config = dict(
    hidden_size=256,
    n_experts=48,
    d_expert=96,
    moe_layers=[2, 3, 4, 5, 6, 7],
    batch_tokens=[32768, 65536, 98304],
)
Below are experts of layer 2 (counted from 0) of a mixture-of-experts language model. Rows are named router (the router's row for the expert), gate (a neuron's input weights, with its number), up (a neuron's input weights, with its number) and show model dimensions 64-127. Each number is 128 + 24 x the weight over its row's rms, rounded and kept within 0 to 255. Numbers have three digits each.
After each expert's rows: a language model's description of what the expert responds to. This comes from a sample of Wikipedia text that the model never trained on.

# expert 2
router:174143127113067083158150177148196091090073135129151076149146147168162123128078151105142097117150144143141153098095128147154098106093096131125130135129120126099140121126132126087119111147116143
gate0:087145129119131110152138106134105121162138137104136080092116100122162131114153105136135128090188147112148130159137148119135097118134151088105135129115151147153145110160138147142113111132137139
up0:146102105128133124136122091153119154139111094064171135110093151110104129169108121131124107165089118112142149113154141074134130130125078134116146162132095125125151147131146153092115140106086114
gate1:141129156079076129174130154123162105156119115147142129168128073140134146175103125138124134146135147134123116106167135131118111150150122134129125114114138161150117145151126100132139134125140119
up1:141115119173135135084119153112126110143117119132141143099152154182129145186143133120143135157134130132134089127114107135146099111130126114082130144082130079107098168087150187090130151115094137
Description: Vowel pieces, Romance particles

# expert 20
router:126131133124097127137134134130147111148102134153141101155155150169112164114097140123131118114148158128123093140091144135151093096121166118122137100120112166107124127108151144109147098123091140
gate0:131120148110136128112141138129135113119162132162128108133122159133115117066136173106148115116088119074146126159096151154123137083187106092119132136130176189098150115178107116175158150127120152
up0:154134076114122103116127108125075132132163136117178084149132151144128123113163150139174110105124136128112138109119132103147115112142157156087133155149150150130134095117134141117146110119125135
gate1:131139134108122117130154133101143147144135141107165125190123130142100138152148135141122129140165124134180161116106134087161149132105149154139138134156097111088116127118172092107085094114122128
up1:135128116134176134129158090128119133098116135160131143101122111138162094086111101121124098160098132158147154096171084124084097141133147088124123175147107115158133112108124147123125094094180129
Description: Table pipes and separators

# expert 41
router:163107119086094139152109148128136087132127112175148079126155140156140138109111136116132100153145140141111107141090122154144113101118128138129104146145101148109105176113122172108114091097110163
gate11:124156095135166176111119137086076138111114148148160107132144115149125139136149084129150130153140122131098146124131101164140144088121115121103116114139162137091083133118123109141141140120111167
up11:164152138136134149150129148129142126170184124077150136146117139092104138098135107131113165163153170138150058081152107124086118148090156173142164121134130145153126138149076133123087098114141149
gate12:116128154118123123157105130082150180131124139131104163093133161135136115073117119099126130115145165141145092151105107131150097143138078101170121150136154139140144173105082172111135166111089119
up12:088118088150146105114143137158113112111120129127156119151134095107137073125140107113143107145089131098135087139129130111126144145056147106097100106117117132143140140190138121132132114095142126
Description: Clause-ending punctuation

# expert 37
router:142093137122064131154144124159134089118111141150095126101167128132156119101078132122170078124126137161134133096123164160114135113117145145131137126133122144071130149151148137104118104124121120
gate0:162104149151116147106168129120116110149128193125119097169164120125123132084170097146138121130162119140159222132135120119126096122117089174155127139115101129126141123111085145087105119168114069
up0:146152115108129077122144137159089128108152138121142129077106122100143095102146084142153138090096119106122129157167098089136148103121125093148123134146120131088114130117161150178140157160148159
gate1:122146107130120169118155100090147088128109131158181138165179123136127138139113102104131137086124087108146119144156151084072136151070154160121137127114078125101158132128126105085102133160119092
up1:137117139142144168138065135081128146122117135090108101086139125160124126127116118088096135125156131150130158135166138125125108112124096155084069085163147117147121098196138132148110132121111139
Description: Mid-word pieces

# expert 36
router:128097140123106115148094140161140097138125154145167083112147131163189148110085150117136101125146128142113115134120197158125120112129137169142134140165085146121131159101174140123153123112104160
gate0:148129129177091113119114151102096133169141108137091126135144138124121102165074130152114120112148109113133163138160104123145143094114176140150097135111152143100133132132155107100106143133155158
up0:160109147128152128159118139124138142151092146099141103125116127123124118091138095114129136085132152110131115105137160139124127127149142126131128152132125126111190109145139130155084144135138134
gate1:119106131119100130141097089124105114132093163152118103081125129104102164093157126135159131157136189115151088129156169097100119159088117122107127138149091107084139125144116130123102117129149076
up1:093202168150136140108157145116080128150156087094117178155100138084138160121118118117132143091168103099110105128124098141191106114116114110093110124122155163137076130136159126127119139100137129
Description: Opening brackets and spaces

# expert 12
router:130094122119136118120169125124174102116089131156111130147143158128142130152111165124124068087143104114119116112142153165178108098083131183090152172131096149085155151119134146112103085077095143
gate0:069148138131088112114174099111134136111102114094114164159105102147132126132147118125148152099176165109105130110151155137129104106091167139134156084101093131121138124150127151118127098122140124
up0:128105103092159092118138083101110130129130151113090142101141109115082135094106114146101123131124131116124115136123135120099152187111132075161126146147143103150110143131123095102142109141168108
gate1:084155149138141127162148120109141163162159139116103116104125123119131110124132128101107160123100121125125080122173171113152133116125114147136141148147150112164121119126123132166136140082106122
up1:145104129087130137141174104117120161139141134128129102142119141138143145122188128163113074120139142084104134163152146114068122104158097140132141141124145144115133143163111148123114109144131168
Description: Word-final suffix pieces

# expert 0
router:115136117117125099152154156110126120151116158142152109154134123118112123112122100093154129128186150149092084165138135157157117114106170142141114131132100176124140133120149129106141123109143122
gate0:124129177158127159100068161125105135101157120105125128138082141141176155145146114083164120160143123119118123100140103125109135103147198120137121077071126167136141149118147122143081119118099120
up0:117149160116139142117085138106161135060129155091126109156135164120128124160135136093180112148149101170159107134155090143136107101147135114114112146131137174147098154103149132158114137159111166
gate1:122088106129164087157110163108128105100119120101134129144126153100132143074106168112138168115141139073140088117101093135113157080140150129132173106125128139147106138131120117097131095119155156
up1:169155088177123072146102113113121111127130122118143124156118140102123102129149150120109114129108100141170159148111162147108187154144118140099116155129129101180100175088126129139128157146184144
Description: Mid-word vowel fragments

# expert 6
router:114125170133116115125154127121109068133141127132099100135148148175148133142116201091183116104125169144091125135123149168139118114111122133112125142180089133109159111143129155086113087092130156
gate0:114094091128134109134132109126115078135128147119164102124146172126099139145128137112154100106113097131084150135143130107133120185130167141135141133195115115114126130127143145117149127081110137
up0:150171149091087131122119131113134112143131127083146125170133121160174188132144073129118128129131126123101155109108137135129154114137165081141138117100121170119140164114134111139141114142093138
gate1:139153146111115156126173100148168092133127134106155134127121136142104169182141183131176099120087134101166142121100136141142112159132086107114149119137158127133126134141128158152146154077145162
up1:092153087138171123145133101141132179133147143167132153127105136102101094091099127132068092139161098151139116141109158131119134159147099132173122143088128116156101182136151132126153115130118078
Description: Name pieces, periods